config = dict(
    d_shared_expert=128,
    n_head=3,
    vocab_size=3243,
    norm_eps=1e-06,
    rope_base=10000.0,
    attn_scale=0.102,
    init_std_down=0.0,
    schedule='wsd',
    decay_shape='cos',
    doc_mask=True,
    dataset='wikipedia_en',
)
Below are experts of layer 3 (counted from 0) of a mixture-of-experts language model. Rows are named router (the router's row for the expert) and show model dimensions 0-191. Each number is 200 + 20 x the weight over its row's rms, rounded and kept within 0 to 999.
After each expert's rows: a language model's description of what the expert responds to; "raises" lists some tokens whose logits its average output raises strongly, later layers aside. This comes from a sample of Wikipedia text that the model never trained on.

# expert 9
router,201,218,208,161,197,195,194,187,182,202,169,205,193,189,208,170,202,185,197,175,179,224,203,217,215,187,185,211,208,218,193,201,212,246,198,204,211,223,190,209,169,212,211,216,201,231,172,221,244,172,168,178,167,178,176,228,188,157,180,188,215,177,226,182,153,221,170,193,203,175,208,182,164,189,226,227,191,236,161,204,237,215,187,193,212,175,216,230,201,207,174,186,229,208,220,196,147,192,202,218,198,206,167,173,172,211,230,213,181,176,245,189,219,189,201,207,217,172,234,173,232,195,231,174,194,184,187,210,168,212,195,201,216,185,178,218,224,221,195,185,201,196,197,196,209,210,217,182,213,191,195,200,180,180,204,197,187,217,182,185,240,228,163,191,234,212,202,190,222,188,212,186,180,190,206,194,180,208,184,211,178,198,196,208,219,197,227,207,199,200,164,201
Description: Foreign name endings. Word-final pieces of foreign proper names and places, often Romance or Greek, such as Greco, Geneva, Fatima, Cruz, Dresden.
raises: "-", ",", " (", "'s"

# expert 23
router,193,190,228,212,176,205,174,218,209,208,204,212,172,180,168,196,238,188,192,172,215,205,211,177,206,243,185,172,185,205,198,208,237,229,189,229,173,196,226,194,159,182,223,198,200,226,197,205,204,198,175,199,169,208,174,196,224,178,209,210,190,216,175,204,223,190,185,182,204,169,189,185,211,208,194,198,193,197,174,185,191,205,181,176,201,238,187,245,177,185,171,216,184,205,209,190,181,252,200,187,219,215,183,233,192,192,222,209,203,215,191,239,153,230,214,192,200,246,205,190,218,223,235,173,203,227,178,183,181,183,247,173,183,216,206,200,174,199,204,236,172,165,180,225,208,196,203,211,206,192,184,215,186,225,185,227,172,174,191,166,215,184,212,211,198,179,204,194,177,227,200,228,234,204,190,235,182,179,219,202,199,210,216,217,191,215,220,210,180,192,179,178
Description: Education and life nouns. Nouns for schools, institutions and biography, such as University, College, School, years, family, age, mostly in education or personal-life sections.
raises: ",", " of", " and", " in", ";", " ("

# expert 40
router,192,208,229,193,198,218,188,178,190,220,206,174,240,167,193,180,216,239,195,177,223,166,241,219,202,211,192,195,202,185,208,209,195,187,197,184,146,203,182,195,212,224,199,172,160,164,209,219,182,188,176,188,196,173,225,198,208,195,178,194,207,200,223,210,183,196,226,210,226,192,195,213,226,167,166,233,199,184,185,186,207,198,190,239,208,207,182,213,192,199,214,145,198,184,213,207,221,214,197,196,197,217,186,188,204,226,190,172,215,220,188,217,189,225,190,217,238,205,188,161,183,190,188,205,187,218,218,200,173,209,206,196,229,256,198,233,210,167,184,221,186,212,192,175,197,200,186,201,207,215,212,203,203,191,242,178,175,195,212,215,168,173,169,163,173,234,187,185,232,179,180,210,211,208,167,173,215,189,189,157,207,198,184,195,245,214,183,182,213,211,216,195
Description: Table header cells. First tokens of cells in election and sports tables, such as Turnout, Votes, Candidate, Rank, Republican, and bare pipes.
raises: ".", " in", " |", " ", "ing", ","

# expert 49
router,210,224,184,230,210,212,187,188,209,233,192,219,220,206,205,173,225,211,231,216,198,175,173,189,191,173,216,194,202,217,219,212,204,194,200,189,231,199,194,203,170,193,236,198,212,237,198,207,221,210,190,211,160,164,195,183,203,251,201,167,224,175,184,192,209,221,183,215,206,190,166,195,176,197,202,208,182,203,203,217,191,199,203,176,199,174,183,205,214,197,182,167,205,200,225,198,177,196,163,183,188,178,207,198,200,198,203,169,209,199,214,185,234,184,213,226,233,152,254,181,181,164,160,182,196,244,202,204,213,213,174,204,237,194,168,200,207,205,221,255,215,217,197,212,232,201,215,163,218,238,227,176,211,202,183,227,229,174,212,233,233,198,179,208,211,204,238,210,178,205,177,202,191,222,198,203,197,194,191,199,178,214,222,216,200,203,195,192,199,235,182,216
Description: Consonant-led word pieces. Pieces after an initial c or C or other consonant, e.g. c-uc-ullata, c-ann-ot, coll-aboration, disc, cor, br, inc.
raises: "o", "r", "al", "ing", "a", "e"

# expert 63
router,174,225,205,239,198,223,170,183,186,195,203,187,198,189,213,210,192,196,163,175,208,215,191,163,192,214,197,183,175,196,219,231,196,208,187,213,161,235,248,189,211,215,205,190,163,160,230,178,196,181,200,175,206,228,213,186,192,197,191,212,214,180,179,226,181,200,204,217,205,202,181,208,235,191,191,211,229,231,213,186,207,205,179,195,196,216,231,220,193,192,204,236,189,198,174,165,212,226,215,226,185,187,186,204,195,199,193,202,203,230,168,181,186,238,227,191,199,199,219,195,214,228,226,215,181,211,225,183,153,215,183,235,192,226,168,185,239,188,181,231,199,193,190,175,185,189,202,212,204,227,220,171,216,215,192,201,175,179,204,195,218,211,183,173,219,173,162,174,172,229,180,215,254,185,160,188,226,203,204,195,184,179,187,189,228,201,200,209,191,182,214,218
Description: Sports seasons, paragraph breaks. Sentence-ending periods with paragraph breaks and heading markers, plus sports words like season, team, League, football in athlete careers.
raises: ".", " in", ",", " of"

# expert 50
router,177,192,193,204,217,216,214,196,203,242,175,183,219,174,161,228,196,234,223,211,210,206,232,167,197,190,177,210,178,158,232,211,218,175,196,173,210,209,209,194,193,206,214,174,189,164,201,212,201,190,197,177,232,193,187,170,204,192,184,207,223,186,210,200,191,151,235,157,201,211,237,196,191,197,212,195,208,191,191,183,183,215,231,192,196,191,194,193,175,168,195,199,235,155,176,183,206,192,164,213,204,193,202,174,221,227,193,223,210,247,168,225,196,177,178,247,194,173,191,217,190,213,234,185,197,188,227,192,193,196,206,214,202,221,235,217,210,215,207,170,197,216,208,176,177,224,192,207,199,229,154,186,209,201,211,181,176,208,217,174,193,174,186,185,198,243,195,177,179,198,206,186,217,199,201,178,163,194,225,208,195,172,198,153,206,198,178,205,191,189,220,190
Description: Table cell separators. Pipe separators and spaces between numeric cells in sports and election tables, plus semicolons in number lists like 2006; 2010.
raises: " ", " S", " D"

# expert 32
router,204,201,189,167,220,208,194,171,156,215,172,238,200,224,221,214,182,171,225,198,198,227,204,226,191,199,227,190,212,193,223,197,189,180,205,172,199,171,201,231,176,227,186,220,230,238,185,172,221,194,164,173,194,203,164,197,234,190,176,183,196,193,191,198,205,208,223,160,232,170,193,201,175,201,181,189,201,199,172,204,161,178,230,160,196,198,184,203,206,217,212,235,179,202,189,219,177,192,209,224,184,199,188,183,192,217,193,223,186,189,198,212,177,184,215,197,194,232,220,217,221,172,208,177,197,235,183,210,205,192,174,184,189,185,146,171,149,188,190,232,229,217,202,217,193,160,205,179,197,208,181,186,178,185,229,207,212,191,186,181,190,197,210,224,169,189,218,195,198,179,172,212,177,185,191,212,207,207,201,187,182,213,212,210,182,172,196,173,164,196,228,234
Description: Accented and non-Latin characters. Byte pieces of accented letters and non-Latin scripts (Thai, Greek) in foreign names and titles, like É-cole, Composiç-õ-es, and French/Spanish de, y, et.
raises: "s", "d", "t", "e", "le", "m"

# expert 57
router,190,200,219,205,217,230,212,206,171,197,189,215,206,174,208,210,221,244,173,216,185,220,197,206,200,211,196,184,167,215,215,232,195,213,208,210,215,236,190,157,195,215,206,171,197,198,222,225,208,193,160,183,192,191,155,220,174,170,181,201,196,170,186,215,219,183,209,191,219,187,215,182,226,186,186,216,193,173,224,180,223,210,223,230,201,226,189,226,226,184,226,157,202,221,185,181,188,224,219,202,179,188,198,188,210,188,210,187,185,163,216,206,171,184,214,194,212,183,230,196,184,232,238,242,177,225,217,207,169,174,169,237,218,212,200,232,197,170,209,202,209,203,215,201,217,186,188,214,191,216,168,194,187,187,183,227,226,191,228,161,194,181,149,190,198,185,192,171,207,178,202,197,212,171,166,182,173,221,180,222,164,184,195,202,209,235,192,195,216,182,203,199
Description: Table codes and symbols. Capital letters in country codes and acronyms, slashes, parentheses and braces in tables and lists, e.g. TUR, BUL, CBS, w/o.
raises: ",", ".", " (", " and"

# expert 56
router,191,224,187,226,229,210,193,160,210,216,217,194,193,200,233,170,216,218,220,210,203,188,223,237,180,219,229,161,188,170,230,194,171,215,196,198,216,183,162,219,195,220,180,191,229,221,187,218,176,202,187,222,231,181,211,212,216,176,164,155,210,203,185,188,223,217,183,207,219,218,205,180,214,204,189,214,193,205,184,225,194,200,184,212,193,209,226,216,197,234,237,219,190,164,233,193,208,225,206,207,205,202,204,222,204,207,169,230,155,198,160,185,202,216,217,196,209,181,201,176,219,219,216,215,218,221,221,197,193,204,210,199,226,183,215,181,200,203,185,204,192,174,175,211,190,200,159,217,178,181,166,152,176,176,233,224,179,162,196,236,219,173,202,211,200,228,198,183,207,203,207,203,198,174,210,191,187,183,189,226,187,219,206,179,208,230,236,208,187,219,178,239
Description: Verb-stem and prefix pieces. Beginnings or middles of verbs and Latinate words, such as cont, rel, adv, fin, con-stitute, main-ten-ance, in-ten-se, usually before suffixes like ed or ance.
raises: "ing", "ed", "es", "ess", "ant", "or"

# expert 38
router,169,227,187,208,189,208,230,173,188,225,193,246,229,197,199,199,233,152,200,207,207,242,185,192,209,185,180,166,191,224,227,195,226,187,182,198,178,177,180,239,205,204,204,226,230,210,171,195,200,221,182,211,183,181,221,168,186,214,238,187,169,202,196,185,208,220,183,166,202,193,190,198,194,192,191,195,182,191,204,159,167,194,165,163,239,211,179,188,231,203,202,185,197,207,204,153,198,235,212,189,197,210,188,228,160,216,186,180,214,194,212,202,201,224,206,219,222,222,218,204,181,191,201,182,221,219,197,207,202,216,191,178,216,203,181,235,172,175,176,217,189,219,200,178,235,164,214,202,165,201,179,201,179,224,200,204,225,207,188,212,200,212,169,242,202,213,230,179,186,194,177,210,192,211,180,213,225,217,204,211,252,220,194,205,227,204,200,193,179,207,205,168
Description: Capitalized word-initial pieces. Opening pieces of capitalized names and terms, especially in music and film credits, such as Vol. in album titles, Pri-yanka, Rec-ord, Pro, Phil.
raises: "or", "t", "er", "ent", "l", "en"

# expert 55
router,222,209,202,226,190,224,234,220,195,184,204,230,242,181,218,244,208,231,197,184,213,208,200,196,181,197,199,231,195,207,201,205,242,184,214,222,214,180,218,191,185,210,176,227,229,190,180,212,210,188,155,203,213,180,179,235,172,177,196,197,191,203,245,185,196,182,230,188,206,182,197,197,196,184,215,192,173,213,193,207,197,212,209,173,221,221,178,160,206,243,208,197,176,212,174,201,196,208,196,199,164,175,202,190,209,179,254,217,177,189,227,204,189,211,187,221,162,224,206,219,225,207,196,228,191,219,212,209,201,209,176,209,199,242,159,229,219,166,205,222,235,201,219,169,174,203,212,218,184,185,206,190,186,226,197,210,183,222,202,174,198,217,217,208,161,217,226,208,214,202,218,158,199,185,190,178,202,228,186,203,175,205,220,228,181,231,171,174,222,212,195,188
Description: Non-English characters. Raw bytes of Chinese or Vietnamese characters, letters like ä, ö, ß, single capitals in acronyms, and LaTeX pieces.
raises: "R", "w", "is", "y", "ll", "v"

# expert 43
router,226,185,222,192,205,204,198,186,171,233,243,216,216,213,209,220,205,202,196,176,203,241,205,211,173,220,185,201,184,200,169,206,198,241,189,213,175,204,219,213,211,195,181,190,174,190,218,192,179,235,214,201,236,184,223,223,149,256,204,216,212,181,207,197,195,235,215,203,181,165,232,225,193,212,217,169,189,195,219,181,176,204,200,191,243,186,177,206,200,188,190,191,201,184,193,192,240,226,228,203,197,187,194,186,168,222,179,173,207,219,181,192,221,215,209,181,179,184,175,210,169,202,205,190,229,222,195,198,204,192,201,201,158,201,208,196,215,198,214,227,178,220,216,173,186,154,198,224,224,186,183,166,232,207,194,179,191,191,198,201,190,235,177,203,206,242,182,190,182,196,173,191,194,234,170,224,218,189,221,223,191,177,208,157,185,201,192,226,169,182,194,180
Description: Quotes and determiners. Opening quotation marks after saying, meaning or credited for, plus the, a, I, headings marks and opening parentheses.
raises: "T", "S", " "

# expert 42
router,206,196,221,210,174,201,212,174,173,213,192,247,226,190,208,179,202,193,201,208,183,178,214,187,164,202,219,192,235,192,234,204,232,174,206,226,230,197,195,193,191,179,225,221,214,204,189,247,218,192,163,212,197,165,203,206,184,218,180,175,194,217,215,188,214,203,198,199,194,200,180,199,206,170,186,219,201,203,187,212,208,188,209,179,211,195,182,193,237,227,181,214,178,231,213,195,203,199,183,208,196,183,207,241,193,192,229,190,216,199,207,167,196,193,197,219,244,160,216,180,238,154,189,228,169,228,212,189,178,207,164,205,235,231,168,198,185,177,198,185,199,206,188,221,205,210,197,172,173,199,158,184,188,230,220,223,190,220,190,224,214,205,208,217,183,170,230,226,212,192,243,183,184,223,201,212,224,217,161,214,209,205,221,240,219,216,176,187,230,225,196,191
Description: Name-start syllables. Second syllable piece after a capital initial in names and headings, especially sports tables: A|uc|as, A|ut|o, S|av|vas, Sa|uc|y.
raises: "o", "in", "is", "a", "y", "ar"

# expert 34
router,176,168,208,197,223,166,199,212,204,185,221,206,191,166,174,207,219,225,183,193,206,212,213,208,199,212,170,172,191,185,216,225,208,226,210,201,193,220,215,209,217,197,178,203,179,208,177,194,188,183,148,203,178,167,223,220,168,192,215,202,217,168,193,203,157,190,194,193,209,187,183,194,193,200,180,179,205,198,206,192,177,198,202,235,181,220,173,199,230,194,220,166,235,199,197,177,189,237,206,228,228,195,218,205,228,190,199,196,180,169,192,222,206,194,194,188,187,214,196,181,211,200,175,192,198,201,215,215,170,229,245,202,227,230,223,217,189,167,194,169,192,200,217,210,187,194,176,241,177,201,207,228,191,195,217,230,197,228,245,208,187,207,192,260,187,174,190,218,177,216,185,209,231,205,156,219,196,161,218,164,187,175,186,214,224,193,185,223,217,226,195,165
Description: Table row ends, percents. Row-ending pipes, percent signs and header words in statistical, election and sales tables, such as units/sales, ±%, population, votes.
raises: ",", " of", "\n", " in", " and", " for"

# expert 10
router,191,197,209,203,177,175,190,215,229,161,172,160,185,193,158,166,171,211,183,197,215,216,212,224,211,226,197,183,160,225,163,200,178,214,202,206,163,189,207,181,194,184,182,167,175,223,201,175,186,180,197,218,179,202,220,203,203,217,180,216,214,195,186,176,181,183,169,196,250,189,170,177,206,226,196,175,186,230,173,221,203,202,195,190,215,219,216,212,172,214,181,214,204,203,229,213,172,180,187,179,227,220,211,173,202,180,209,213,187,195,205,216,220,232,204,176,178,220,194,200,225,197,202,184,191,176,153,222,207,173,204,194,230,198,219,163,183,187,188,187,181,182,195,211,201,188,222,230,236,186,215,201,220,173,169,196,155,181,211,161,231,214,192,209,185,229,197,219,242,221,197,199,210,181,220,201,230,204,206,220,183,207,218,191,223,182,204,218,218,190,167,199
Description: Word-final suffix pieces. Closing pieces of split words, often -ation, -ate, -y, -ment, -ance (Amnesty, statement, employment, stance, Menorca).
raises: " of", ",", "."

# expert 0
router,207,194,207,213,205,213,173,180,231,224,213,192,191,248,241,180,176,187,219,226,220,198,187,190,192,190,249,227,183,214,178,214,233,235,193,230,200,188,172,217,206,191,178,210,207,178,217,236,186,236,170,209,207,224,225,182,220,201,211,185,168,195,184,176,224,224,182,174,183,179,221,203,164,221,159,195,199,199,200,215,144,197,188,218,207,235,182,217,204,253,213,213,206,202,228,215,219,206,190,199,165,218,187,184,196,173,174,194,182,205,163,189,184,230,182,194,224,230,211,180,191,204,175,182,222,217,200,208,218,191,240,198,197,208,208,164,211,196,179,198,193,217,212,225,213,204,176,182,203,196,211,213,224,196,188,185,232,177,200,195,182,183,197,190,214,188,206,166,204,173,202,223,182,204,198,203,215,161,230,160,202,200,192,169,214,205,190,184,182,211,166,195
Description: Verb particles and objects. Particles, object pronouns and past participles right after a verb, such as growing up, awarded to him, better known.
raises: "s", ",", " in", " (", " as", " on"

# expert 35
router,202,189,175,204,221,187,241,193,166,200,228,228,198,203,212,198,196,190,206,232,207,169,236,197,144,211,210,233,243,164,224,178,202,182,203,173,154,159,189,197,194,202,203,158,235,203,164,179,205,200,206,218,196,169,198,175,221,220,188,214,201,217,191,218,205,213,245,198,218,203,209,210,178,182,214,183,232,192,175,192,166,178,198,227,186,208,199,176,213,186,197,214,196,213,219,193,196,173,178,169,213,236,202,182,182,208,199,190,225,188,209,215,221,210,200,169,197,231,221,194,213,198,179,205,183,202,225,186,204,195,185,229,172,226,201,242,218,160,174,210,208,252,196,173,185,189,205,229,199,227,215,203,216,208,182,215,196,200,189,212,197,173,205,229,190,179,186,212,201,207,171,170,172,188,212,210,222,225,176,196,225,212,188,184,206,184,178,171,209,193,220,205
Description: Initial single letters. Lone initial letters opening a word, especially V/v, and also B, f, c, t, d, as in v-oice, V-V Germania, r-aw.
raises: "ic", "an", "ia", "en", "i", "il"

# expert 31
router,172,194,213,197,205,217,183,216,166,201,181,204,232,227,228,223,181,208,190,219,211,227,232,165,190,191,172,189,174,147,218,225,196,229,204,168,187,192,185,251,218,218,214,181,192,160,210,225,188,230,201,212,213,208,179,167,181,166,232,224,184,210,200,186,204,214,215,230,201,221,199,200,222,179,161,177,192,202,213,159,218,192,216,157,190,178,197,208,230,212,193,207,188,189,175,182,221,201,202,188,174,224,219,202,186,200,195,215,197,221,182,167,202,192,168,210,175,210,192,197,185,216,222,172,211,210,209,206,174,199,196,237,184,203,171,190,190,208,220,219,194,211,184,214,170,211,168,203,228,219,200,229,185,180,166,193,167,182,202,185,222,208,202,183,178,200,203,173,178,211,185,201,175,194,203,237,211,210,232,232,222,182,156,196,175,190,219,193,170,210,200,176
Description: Prepositions before dates. On and In, often sentence-initial, and in, at, along, after, plus month names in dates, e.g. "on June 9", "On April 14".
raises: " ", " the", "s", ","

# expert 6
router,174,174,162,172,174,247,190,233,248,192,205,187,226,179,254,205,197,221,189,189,192,214,207,189,202,183,182,203,181,232,200,229,205,212,204,193,198,195,200,212,229,177,187,168,170,172,206,214,217,210,201,189,236,216,225,178,201,175,215,214,216,204,190,187,193,207,215,198,204,197,263,203,207,155,192,195,225,173,232,187,209,171,215,171,185,170,166,194,179,180,209,206,194,206,185,170,215,196,177,170,188,178,177,206,210,198,198,199,193,246,232,208,193,201,172,205,239,225,211,221,166,216,187,225,206,179,178,191,227,211,213,211,181,194,219,204,207,212,219,191,200,200,197,187,174,195,185,201,208,171,168,201,232,170,187,172,198,194,190,207,183,177,218,177,196,189,216,191,218,187,216,220,201,182,194,181,243,223,207,188,219,188,187,176,223,200,163,165,213,215,207,214
Description: Geographic location prose. Prepositions, articles and punctuation in texts on places, routes and railway stations, such as located along, served by, south of.
raises: ",", " ", " ("

# expert 33
router,204,174,225,235,168,202,202,211,180,206,214,188,203,192,207,203,209,221,222,203,188,193,170,213,207,231,211,179,235,195,213,243,182,177,193,212,193,219,204,162,196,160,212,209,237,177,225,232,176,200,191,245,206,221,222,227,175,188,197,198,219,211,210,184,217,192,204,205,205,203,230,209,183,182,203,210,190,205,219,226,161,158,206,221,192,201,207,207,166,186,210,200,174,200,201,189,199,209,203,179,202,169,230,217,168,199,186,186,213,227,172,211,204,194,233,251,237,173,192,211,183,162,195,217,184,215,229,180,212,212,170,195,212,221,185,197,210,170,201,196,219,220,160,201,204,220,229,176,210,207,217,227,228,218,212,193,177,210,204,174,212,213,213,214,156,164,232,246,198,174,232,176,167,211,187,234,203,238,197,209,181,206,213,207,181,209,208,183,204,197,207,188
Description: Consonant-cluster name pieces. Second pieces after an initial capital, especially ann, ent, ick, inn, as in Hannah, Kentucky, Kansas, Hofuf, plus lowercase h, w.
raises: "el", "ing", "y", "ey", "o", "is"

# expert 60
router,205,215,222,162,198,184,173,208,217,201,179,163,212,185,172,194,180,198,220,233,188,190,172,199,208,185,190,221,196,167,201,185,186,206,208,154,225,180,203,244,163,214,186,225,251,194,224,179,171,172,225,173,212,190,162,232,215,183,199,197,193,210,196,206,161,173,195,213,178,162,205,185,178,185,200,205,202,193,192,199,243,230,215,211,203,177,196,169,188,196,190,192,222,184,170,192,191,216,196,193,196,179,167,176,206,241,231,189,209,182,223,186,200,166,188,190,194,216,192,219,199,209,207,225,155,207,184,185,199,194,184,188,196,178,198,209,190,174,182,193,192,158,183,173,204,223,179,229,211,175,196,212,179,245,228,180,217,176,227,196,202,223,217,202,211,211,179,215,230,169,195,187,214,188,180,227,238,195,209,219,184,209,193,191,243,190,214,191,206,188,201,218
Description: Final vowel letters. Single vowel pieces, mostly o, ending foreign surnames and place names, e.g. Heim|o, Toky|o, Ouedraog|o, Och|o|a.
raises: "z", ",", "j"

# expert 24
router,190,220,187,178,192,158,207,183,225,204,205,193,192,182,214,220,203,228,151,165,202,183,173,203,201,198,206,227,225,218,163,189,185,220,186,210,228,237,202,169,219,211,184,192,233,177,229,196,216,182,189,206,231,227,191,211,175,186,204,193,226,219,191,207,170,192,203,201,214,186,205,208,223,196,197,193,225,176,196,169,190,171,229,225,205,214,226,170,200,178,218,193,195,173,190,220,210,185,190,172,229,213,204,182,212,235,202,208,195,214,234,195,208,187,170,172,212,199,179,218,218,203,216,184,212,176,176,211,222,193,182,186,186,179,175,248,196,209,236,241,252,200,199,200,177,213,203,205,220,222,204,191,194,229,225,197,202,222,212,155,184,184,182,205,187,195,186,205,228,163,179,183,179,228,225,174,171,200,193,213,206,176,210,202,171,192,192,179,247,205,241,206
Description: Opening parentheses, "h" pieces. Opening brackets before dates or abbreviations, blank cells in tables, and mid-word "h"/"w" pieces in foreign names (Wax|h|aw, Stock|h|olm).
raises: "in", "al", "r"

# expert 58
router,181,238,208,208,195,198,209,164,204,226,220,226,230,233,211,184,177,195,174,223,212,194,206,196,173,230,160,184,180,212,228,201,215,156,190,184,201,190,182,220,180,190,186,209,195,237,199,226,186,162,175,212,202,207,220,204,229,208,174,192,166,231,204,165,223,197,175,191,201,236,180,171,185,233,206,206,199,186,202,217,229,218,173,196,203,192,189,175,215,174,207,201,228,190,220,190,214,200,211,182,180,180,219,241,214,238,178,191,158,192,194,211,187,211,213,236,242,193,196,167,200,222,179,201,197,222,203,221,179,216,233,198,200,202,207,193,175,227,213,174,219,235,211,208,201,198,241,175,166,199,191,194,188,195,191,206,223,201,206,208,203,160,200,221,205,194,215,206,200,207,224,166,193,185,218,157,220,183,166,196,235,211,214,194,220,185,213,217,189,234,195,172
Description: Word-initial and medial stems. Opening or middle stem pieces of split Latinate words, especially ric in agricultural and extracurricular, also pro, tr, cont, ic.
raises: "ing", "ic", "iv", "ion", "or", "ist"

# expert 45
router,197,219,220,221,198,226,172,209,218,215,198,207,202,195,176,197,209,164,207,181,206,218,177,194,231,169,182,186,216,183,203,206,179,187,190,209,174,216,174,168,208,227,213,219,207,161,145,213,198,214,204,212,204,172,166,202,184,217,185,224,209,192,238,234,204,196,207,203,209,176,187,218,194,165,230,218,172,173,179,167,171,207,215,171,207,188,197,219,211,180,184,203,199,192,197,212,173,197,207,215,173,217,211,248,191,201,187,187,215,200,179,197,216,232,166,185,228,214,212,194,190,206,218,196,221,205,184,207,179,208,233,182,244,221,185,226,191,153,177,181,190,189,211,163,227,162,210,207,183,206,180,210,184,220,192,212,222,206,204,212,213,196,164,228,217,216,234,204,218,186,227,211,178,208,187,233,178,215,192,211,243,207,221,178,205,234,229,218,168,195,225,222
Description: Name-initial pieces. First piece of capitalized names and proper nouns after spaces, such as Christ(opher), Stev(e), Al(onso), Le, Mc, New, United.
raises: "b", "i", "m", "w"

# expert 48
router,202,215,182,201,236,228,229,170,220,208,159,198,226,202,195,203,229,193,213,210,224,183,190,163,190,218,197,190,173,254,199,207,243,198,217,210,202,204,201,209,225,188,212,224,237,203,189,195,171,205,186,228,207,213,222,193,190,195,183,191,172,180,176,190,196,188,209,182,220,176,210,210,188,195,189,185,205,220,195,203,189,214,226,198,195,205,194,245,198,200,180,190,169,220,223,181,205,197,186,179,167,165,187,181,177,177,193,245,221,237,170,173,191,216,157,212,207,226,236,184,199,219,177,210,219,212,198,198,219,192,212,179,209,234,177,190,204,225,185,194,212,207,208,197,230,189,195,172,185,192,165,188,180,218,185,210,207,197,196,201,209,209,236,224,201,169,212,196,213,165,200,223,240,176,176,218,227,199,199,145,235,257,187,220,221,203,208,208,191,204,200,221
Description: Noun stem beginnings. Opening stems of content nouns in taxonomy and infobox text, such as design, struct, trad|ition, ge|omet|rid, Found|ation.
raises: ",", "ing", "s", ".", "i", "er"

# expert 8
router,247,205,239,176,231,190,182,208,229,192,200,221,219,162,210,202,201,184,181,197,203,198,222,227,194,238,189,200,192,205,193,158,182,189,203,224,186,188,185,150,221,213,225,191,187,220,192,200,229,185,206,234,164,210,211,150,234,202,174,206,176,165,223,237,197,170,196,203,213,173,222,205,212,166,175,189,192,217,193,205,171,200,187,211,210,231,209,222,198,186,212,198,215,210,179,227,159,196,184,206,192,216,231,200,219,173,221,206,220,198,196,207,184,226,165,205,198,201,177,213,206,198,198,193,222,225,174,225,195,195,214,190,193,183,208,197,212,155,226,183,229,204,172,210,218,191,183,208,244,198,231,234,186,181,197,229,204,200,227,204,222,205,192,209,186,182,196,226,206,218,203,207,236,190,217,216,175,232,182,217,189,212,205,238,233,190,217,200,180,179,164,211
Description: Proper-name word endings. Final pieces completing names and words, especially place and person names (Lex-ington, Carol-ina, Arn-old), plus United, York and coordinate markers in infoboxes.
raises: ",", " and", " (", "."

# expert 62
router,215,194,188,185,233,207,204,200,173,208,173,189,234,173,197,234,204,223,195,167,210,208,197,163,166,218,198,199,169,200,165,220,229,187,187,221,156,210,249,174,226,187,187,197,186,174,205,187,200,172,226,180,204,185,180,211,172,211,235,204,209,207,203,215,205,226,204,209,203,172,205,200,219,180,237,199,227,199,228,178,190,169,210,206,202,180,206,230,216,171,217,197,182,204,202,193,237,200,185,201,185,182,236,199,219,232,192,207,200,230,160,185,207,213,224,176,212,210,190,202,183,217,201,195,234,164,183,183,181,178,214,196,227,213,190,171,220,229,193,236,186,199,192,174,179,161,180,227,171,224,208,184,202,188,190,165,200,177,202,205,204,214,220,205,205,229,199,187,175,203,171,184,234,168,186,181,213,226,209,204,239,163,184,232,191,210,217,215,180,186,219,199
Description: Section breaks and headings. Sentence-ending periods, paragraph breaks and == heading markers in Wikipedia article structure, like the == before See also or Bibliography.
raises: "===", "F", "M", "R", "In", "D"

# expert 30
router,228,246,154,164,187,201,193,223,229,183,217,187,212,199,205,168,193,193,237,219,178,215,203,244,194,192,227,219,230,221,179,222,246,221,202,204,203,205,177,186,223,223,183,182,226,194,207,170,203,194,165,200,179,162,205,240,204,205,199,195,209,210,205,194,211,184,210,197,196,195,216,199,172,210,191,188,204,173,184,201,229,204,205,228,231,193,208,157,164,223,167,169,212,230,210,211,210,178,190,166,203,232,182,223,175,215,177,165,207,160,197,219,194,179,184,200,151,195,222,206,208,200,193,211,180,173,181,204,229,198,178,205,194,221,221,196,220,183,197,161,193,203,193,190,191,220,203,180,183,196,204,172,217,238,194,207,181,163,196,208,192,209,189,173,201,194,203,208,235,173,218,199,200,227,234,177,179,196,220,216,205,191,199,234,204,240,206,202,210,198,207,226
Description: Early consonant-stem pieces. Second piece of a word after an initial consonant or s-cluster, e.g. swe|ep, Sn|ep|p, s|ud|den, S|el|ma, g|ene.
raises: "-", "o", "r"

# expert 22
router,219,202,216,181,200,205,220,194,184,204,172,188,180,179,194,163,201,181,181,177,193,201,197,222,176,195,183,212,255,160,228,177,190,209,209,185,181,188,177,178,215,206,202,213,182,223,229,168,212,172,225,152,178,184,168,230,202,193,178,187,181,201,198,234,206,207,203,214,186,184,220,210,183,174,214,199,202,189,168,219,197,192,232,209,204,193,181,176,209,167,179,239,211,211,208,236,164,194,185,175,181,233,206,192,221,214,195,241,217,175,234,215,154,170,239,201,214,197,232,214,225,167,209,223,196,199,179,186,186,211,172,201,196,191,197,251,168,185,176,202,192,215,200,182,218,198,198,199,218,194,211,212,236,179,193,242,222,220,193,211,200,206,210,192,227,189,205,188,218,207,214,176,175,156,200,199,200,244,179,214,208,195,210,179,197,202,206,214,227,196,180,190
Description: Romance and Slavic names. Letter pieces inside Spanish, Portuguese, Italian, Romanian and Slavic names, especially final a (María, Santa, Naţională, Paula).
raises: ",", " L", " and", "."

# expert 46
router,181,193,176,178,215,207,179,187,203,240,185,226,196,169,170,235,240,217,190,191,207,214,189,185,178,240,161,176,174,171,205,221,206,225,203,180,178,224,228,236,223,197,200,186,184,188,217,179,155,194,214,185,218,225,208,169,213,215,215,207,229,191,197,196,183,185,197,222,206,228,194,212,210,175,227,188,176,211,203,233,220,197,201,216,217,214,169,226,223,198,229,171,183,216,185,160,205,191,184,199,182,193,192,224,205,220,192,204,199,223,203,198,205,176,208,180,186,232,194,206,192,230,208,188,221,187,223,189,211,237,173,201,190,178,221,204,210,224,225,181,185,195,210,180,173,213,186,216,186,217,216,205,205,220,215,180,203,232,192,200,227,214,228,168,219,223,181,186,235,236,211,220,219,227,177,182,222,209,207,207,231,176,198,222,172,227,163,161,229,179,215,183
Description: Line breaks, list dashes. Line breaks and the dashes that start the next item in infobox-style lists, credits and tracklists, like Label:, Length:, Running time.
raises: "-", "-b", "-m", "|", "-s", "-f"